python train.py --d_expert=32 --normalize_top_k=true --n_kv_head=2 --attn_scale=0.177 --tie_embeddings=false --init="uniform" --init_std_qkv=0.0367 --init_std_down=0.0 --dataset="wikipedia_en"
Below are experts of layer 2 (counted from 0) of a mixture-of-experts language model. Rows are named router (the router's row for the expert), gate (a neuron's input weights, with its number), up (a neuron's input weights, with its number) and show model dimensions 0-95. Each number is 200 + 20 x the weight over its row's rms, rounded and kept within 0 to 999.
Before each expert's rows: "comes after" lists some tokens at least twice as common just before its tokens as in all text. This comes from a sample of Wikipedia text that the model never trained on. Tokens count by the router's weight.

# expert 58
comes after: " |", ")", "\n", ".", " |  |", " in "
router,164,177,200,197,170,220,188,223,163,191,225,192,181,185,228,199,210,220,172,204,203,226,207,174,234,207,204,177,194,213,221,187,208,174,224,183,232,279,219,219,198,219,215,210,224,182,170,200,174,187,172,216,236,208,214,190,171,197,206,226,206,176,187,213,205,200,207,208,214,205,177,215,196,186,213,223,202,205,209,195,197,207,225,209,198,208,218,221,221,222,196,225,160,208,172,204
gate3,167,221,215,201,205,173,202,202,221,197,202,218,226,198,217,242,164,249,184,181,229,197,179,234,192,206,203,210,183,233,179,202,210,198,198,243,221,197,191,168,156,178,227,180,199,195,184,190,186,233,169,193,214,207,218,197,221,201,199,200,186,203,224,218,212,208,208,151,194,188,216,221,202,186,207,194,212,167,196,170,187,188,196,179,224,206,235,203,213,200,194,186,216,233,168,191
up3,219,199,203,182,165,113,180,217,213,171,218,205,182,213,192,230,226,224,195,193,208,210,196,197,226,165,186,219,207,189,200,190,191,230,174,214,193,201,220,193,215,216,218,207,214,197,241,206,208,205,211,165,226,210,234,201,205,193,216,209,149,217,210,172,166,190,203,219,207,148,201,214,189,212,201,205,217,199,203,206,214,179,201,203,183,181,223,197,212,216,171,206,188,197,193,204
gate4,219,198,186,199,215,236,223,214,189,209,205,204,213,190,189,182,204,230,205,195,218,162,162,197,186,201,221,174,182,212,182,198,197,184,223,232,194,193,219,239,198,198,201,183,202,218,186,216,207,187,180,171,225,185,227,193,203,152,233,218,210,215,226,237,229,222,201,201,182,216,187,169,180,159,182,172,220,205,208,188,239,179,224,199,183,178,199,218,185,194,180,159,224,213,221,208
up4,217,196,180,151,184,204,230,213,209,170,215,181,181,189,206,217,217,247,143,209,177,203,190,206,188,210,194,202,206,197,213,172,191,214,210,178,208,190,188,215,229,200,193,206,181,214,209,204,231,218,199,198,226,174,176,180,206,189,188,205,189,199,197,177,228,212,162,199,194,188,216,203,179,191,198,203,178,189,197,219,207,221,182,232,217,224,224,230,232,177,206,182,192,195,221,274
gate5,171,168,211,161,195,221,205,233,182,168,206,144,199,198,216,199,182,197,191,201,213,244,217,176,224,215,212,198,215,228,232,205,207,178,207,207,177,225,204,177,175,224,179,211,188,173,201,200,199,194,176,217,237,211,199,180,178,174,205,201,198,219,192,211,210,201,204,213,210,211,184,247,162,197,189,260,213,179,191,193,170,197,209,200,197,189,223,190,198,182,196,207,191,224,176,218
up5,178,185,206,176,206,219,216,247,175,157,197,187,194,190,223,178,191,189,198,216,193,213,204,181,214,228,187,182,192,211,236,182,191,180,223,208,199,209,189,155,191,200,164,200,188,202,214,219,195,222,172,208,216,249,209,201,175,178,173,221,212,202,198,201,184,177,228,248,212,218,166,229,184,178,205,255,213,200,203,207,184,189,218,203,197,170,206,189,195,189,195,208,163,206,185,212
gate6,197,202,190,171,217,164,212,218,195,181,157,194,188,199,201,207,176,248,236,177,193,223,207,240,245,174,219,241,216,213,198,172,190,203,202,210,200,191,191,188,189,204,231,176,197,201,210,161,169,185,210,195,233,211,225,228,202,174,212,226,222,200,174,203,206,208,212,207,218,205,157,197,195,203,195,238,188,185,186,193,184,213,198,159,223,203,190,211,200,201,211,175,202,164,197,196
up6,213,197,220,177,197,169,246,150,176,191,182,189,194,205,213,242,221,203,216,199,231,194,206,210,218,213,206,196,210,183,165,193,194,243,199,185,199,196,169,197,229,192,205,172,168,187,188,226,195,211,193,214,179,186,197,199,183,195,180,206,223,157,185,178,204,199,187,201,214,221,200,204,189,210,207,219,173,224,224,223,197,236,193,197,220,211,203,237,237,223,227,179,190,187,175,243
gate7,214,176,184,220,189,148,175,208,195,222,144,209,222,161,211,216,205,199,187,186,174,233,225,202,221,176,184,194,231,217,180,218,181,175,194,183,194,200,217,241,183,194,200,190,194,203,217,205,195,195,194,216,230,222,222,239,219,191,197,221,221,207,197,191,244,199,240,238,213,192,171,216,209,189,182,212,221,197,190,203,194,184,205,181,228,172,194,171,215,188,200,212,217,205,192,184
up7,169,211,197,190,197,206,198,185,230,209,192,200,182,217,195,209,187,230,207,195,219,187,179,207,183,234,256,213,219,224,218,148,209,251,189,178,195,205,172,234,195,211,191,149,220,217,194,180,191,201,208,191,191,198,187,181,210,196,194,192,183,216,220,192,199,223,182,200,222,211,186,214,183,214,206,198,153,183,201,219,182,169,198,182,177,233,158,203,177,175,198,210,161,199,197,206
gate8,206,184,185,182,193,223,176,190,218,179,187,190,218,185,224,196,217,228,168,180,188,226,217,178,192,198,195,198,194,190,191,243,194,174,227,224,222,201,210,232,190,185,211,197,177,185,177,231,191,209,186,173,198,148,173,190,214,176,194,166,211,185,227,229,230,218,214,197,200,189,195,193,215,204,204,186,183,172,177,175,207,233,187,209,197,196,194,210,221,169,146,212,220,185,155,211
up8,185,204,187,193,180,207,197,216,184,182,209,182,191,192,190,245,210,228,179,180,209,192,223,191,199,165,224,214,220,178,202,200,182,207,152,170,206,185,225,211,174,194,213,234,163,213,209,196,177,229,196,216,214,189,194,167,230,183,203,164,179,245,181,185,227,214,191,199,193,197,169,197,180,196,215,172,190,196,183,192,201,189,205,201,206,206,246,194,158,211,187,198,216,245,170,190
gate9,170,220,191,196,188,227,196,183,160,212,179,228,183,175,232,202,186,212,226,190,210,226,180,194,196,192,206,226,236,183,224,162,177,183,214,167,207,211,232,216,209,211,208,191,217,184,210,209,170,185,175,208,220,207,220,200,192,198,190,218,192,163,203,215,225,220,232,237,242,232,194,214,185,172,200,195,179,169,175,193,227,230,207,201,215,214,195,221,198,234,186,221,173,201,198,189
up9,225,200,147,219,185,183,214,178,215,248,200,213,213,218,210,205,207,170,180,191,203,186,200,208,221,205,167,205,195,202,189,212,207,212,178,207,180,201,218,180,163,200,216,231,200,193,236,174,238,180,201,209,219,195,202,193,181,209,213,203,168,194,147,217,180,226,180,178,197,200,205,163,203,190,208,174,210,186,189,160,196,200,209,179,158,210,209,153,204,186,162,210,207,196,209,197
gate10,202,183,205,244,198,194,205,194,247,233,232,207,217,209,208,248,243,160,240,174,236,200,193,206,190,208,189,196,191,236,202,222,204,190,175,210,217,209,205,197,184,194,202,181,199,210,197,190,186,232,215,207,205,200,198,216,232,249,199,143,210,200,206,178,212,190,169,175,189,200,222,196,221,219,208,190,178,186,196,187,189,200,206,190,193,217,188,212,218,210,160,212,216,188,180,183
up10,218,201,214,191,205,241,212,205,194,168,168,214,214,205,212,188,166,191,190,207,182,163,230,204,205,212,182,163,201,178,227,207,186,195,194,172,217,204,216,183,198,212,210,212,190,196,167,187,217,195,141,238,195,196,190,232,178,170,214,223,239,209,166,195,183,152,180,212,188,213,196,211,206,203,198,221,194,193,194,209,188,218,207,197,213,193,170,229,171,162,205,223,214,214,233,200
gate11,201,202,208,178,191,241,185,181,198,216,180,190,199,222,210,182,221,182,182,203,213,201,203,184,204,214,209,188,175,182,201,208,235,183,220,199,193,180,202,176,178,172,194,210,186,206,194,194,157,176,164,191,195,181,163,191,223,226,157,183,226,169,204,207,207,196,229,185,229,203,223,177,254,198,212,157,201,201,213,180,194,226,181,215,180,217,176,174,212,202,180,234,235,223,192,212
up11,202,172,256,179,215,195,248,220,198,175,232,211,217,219,227,189,208,181,197,217,196,175,207,172,203,168,229,211,220,180,201,194,197,213,203,182,232,224,196,218,230,209,188,194,189,227,185,166,191,189,213,185,237,169,183,190,181,179,208,184,175,216,200,157,189,202,184,189,183,184,180,171,212,217,215,194,181,198,209,204,195,217,191,202,223,216,173,189,183,158,187,241,196,224,196,197
gate12,229,201,203,206,210,224,209,225,214,180,223,230,212,185,187,185,207,214,213,168,200,172,204,227,196,213,200,219,190,186,203,177,184,196,223,180,223,212,207,209,204,184,215,188,209,179,176,197,189,224,182,222,245,235,196,233,204,194,197,156,212,214,203,221,185,183,199,222,199,181,193,191,179,189,198,208,224,200,204,218,236,208,207,190,208,207,175,181,142,150,217,160,198,179,249,212
up12,183,193,187,224,205,225,189,208,185,209,208,177,214,219,203,184,203,216,199,178,213,210,198,190,152,190,240,195,171,222,197,217,170,240,169,236,188,180,176,197,172,223,188,216,211,172,201,216,193,188,204,204,243,166,179,186,190,198,160,172,205,227,196,216,203,206,210,202,214,201,211,204,183,160,196,169,227,205,192,173,192,192,162,205,232,207,195,195,210,202,164,221,205,206,201,152
gate13,209,208,191,191,212,204,176,219,192,183,190,182,169,222,241,218,176,192,234,197,182,223,200,165,198,206,227,180,244,213,192,228,185,206,176,202,186,207,184,209,213,216,230,192,205,174,221,157,185,184,204,163,263,185,205,202,208,208,193,199,175,217,208,196,178,204,183,206,214,212,226,240,200,201,219,209,184,187,204,201,213,194,207,190,205,226,221,198,187,189,206,263,167,181,193,188
up13,234,191,215,181,192,236,187,196,192,207,194,195,224,215,214,189,194,231,175,198,216,232,201,210,200,157,192,223,183,170,191,238,181,160,250,179,219,212,202,198,176,184,203,209,192,216,192,215,196,207,210,203,217,169,215,144,207,248,212,205,201,163,201,200,208,205,205,186,184,190,208,172,234,204,183,183,199,204,177,186,183,210,217,202,207,181,186,210,181,216,194,200,236,226,196,244
gate14,223,207,194,163,158,153,212,207,182,167,196,223,219,234,219,245,205,197,149,170,180,212,187,186,213,201,205,212,224,213,217,209,198,212,215,181,195,197,202,220,208,195,227,192,161,190,224,210,172,208,201,199,225,193,262,180,186,202,204,211,180,205,201,195,226,193,210,191,189,199,164,218,203,227,209,219,199,165,208,186,199,195,170,222,179,192,192,193,215,203,176,205,208,214,204,232
up14,200,198,227,211,215,179,202,226,199,212,192,217,186,244,187,211,186,201,223,179,189,186,175,186,165,196,234,213,190,191,193,179,174,217,201,142,157,197,175,205,169,211,195,178,194,202,216,183,193,203,220,169,215,195,189,209,201,233,155,185,185,223,160,201,210,194,190,204,231,225,207,203,190,199,184,213,168,214,202,188,211,220,168,188,230,236,166,212,204,178,173,224,189,196,208,212
gate15,211,210,204,241,221,210,197,182,209,228,200,213,229,206,212,218,189,190,175,179,213,189,223,214,175,214,175,233,190,182,188,194,190,146,197,201,242,181,204,205,187,206,211,189,190,193,194,199,200,233,204,218,180,152,210,167,249,188,222,205,256,188,202,208,222,208,197,199,186,193,204,188,206,198,192,168,158,189,189,214,247,222,229,215,205,192,183,195,187,189,199,205,193,229,203,178
up15,222,198,221,183,215,203,193,172,186,191,168,200,208,269,192,224,173,187,222,188,176,206,209,213,220,195,197,222,202,232,203,224,219,189,169,175,186,173,198,223,194,241,182,198,162,185,204,189,211,201,205,235,204,234,221,189,229,188,212,231,174,209,161,193,185,184,220,177,213,170,197,188,195,189,186,222,211,193,196,190,206,153,189,199,211,205,203,174,224,195,231,209,209,208,216,176
gate16,207,206,210,242,183,215,220,233,194,188,160,207,177,220,210,189,205,209,199,191,225,194,153,206,180,217,215,191,172,190,212,186,185,210,223,157,194,217,191,188,184,182,203,210,212,216,218,166,179,158,235,209,216,175,199,194,189,233,192,169,199,186,198,200,215,188,211,216,213,243,191,229,194,183,224,201,161,194,197,193,233,216,225,225,162,194,228,197,194,228,197,193,180,212,181,175
up16,203,204,171,177,241,244,191,183,215,220,198,211,170,200,195,197,192,205,173,185,224,220,242,196,201,188,174,201,192,201,196,239,185,189,162,232,178,186,214,205,197,215,198,200,211,155,184,194,216,222,158,232,187,223,205,183,213,203,208,229,195,200,151,199,190,217,221,200,197,158,221,212,220,203,152,202,214,183,184,189,185,213,187,195,214,180,176,193,193,187,207,199,225,188,230,214
gate17,182,178,232,180,197,212,203,219,171,231,195,197,169,234,181,217,176,200,198,205,205,216,189,183,216,203,200,180,221,217,212,222,218,165,211,197,208,192,216,209,217,247,245,198,208,212,202,187,198,208,186,166,228,196,196,175,191,206,208,194,162,211,220,190,182,203,203,171,184,154,193,179,191,209,193,217,184,181,193,177,193,192,219,174,245,244,240,184,190,188,207,242,215,206,205,221
up17,183,224,193,210,191,186,231,190,188,191,210,185,216,192,188,198,209,178,225,194,178,197,214,185,192,223,232,172,183,223,184,169,208,215,182,226,209,207,196,175,200,189,154,208,176,185,183,203,188,183,178,189,177,186,201,246,189,160,164,156,223,220,185,191,174,210,228,197,210,203,228,230,197,194,209,180,228,200,216,207,207,188,208,254,193,225,179,174,224,188,173,204,166,195,182,192
gate18,198,184,177,197,183,190,170,208,200,187,205,212,206,206,204,219,183,191,181,179,208,202,195,185,182,190,195,199,194,202,208,206,192,209,135,212,185,176,198,193,212,186,210,187,162,195,195,199,199,205,205,192,196,173,195,191,248,209,156,172,213,212,163,155,197,181,228,187,222,189,211,197,242,187,199,189,188,207,205,160,205,211,189,215,177,211,231,170,218,188,155,258,186,226,188,188
up18,195,202,181,216,211,215,221,207,207,193,218,186,220,213,184,196,208,195,216,205,201,176,229,181,200,200,261,191,182,189,207,219,189,238,205,171,194,187,211,191,192,158,183,192,213,195,185,227,203,226,185,183,217,212,178,204,182,189,185,188,230,202,202,186,205,162,213,202,197,212,231,203,215,182,205,230,252,214,229,194,225,192,231,188,209,194,175,150,164,158,187,200,219,170,170,209
gate19,222,184,201,168,201,239,183,238,195,205,169,222,185,171,178,214,166,254,221,200,187,176,207,204,208,216,191,176,203,207,195,178,220,204,189,175,163,202,227,183,189,217,246,239,225,181,218,168,188,164,183,174,241,197,208,207,177,215,220,189,177,178,169,211,213,208,195,214,207,212,189,194,225,199,200,212,187,185,193,176,205,199,183,209,196,201,191,214,185,173,210,212,198,168,182,211
up19,235,202,211,224,204,232,172,219,176,177,197,201,172,199,206,198,201,182,215,207,224,218,206,172,179,186,177,181,154,228,215,243,218,230,248,172,222,191,237,149,163,202,205,204,193,218,195,198,188,197,180,187,215,198,186,183,176,167,214,215,192,190,180,207,165,186,197,226,206,190,184,202,187,206,219,205,194,207,182,227,205,201,223,220,203,188,165,188,193,217,174,209,183,182,190,186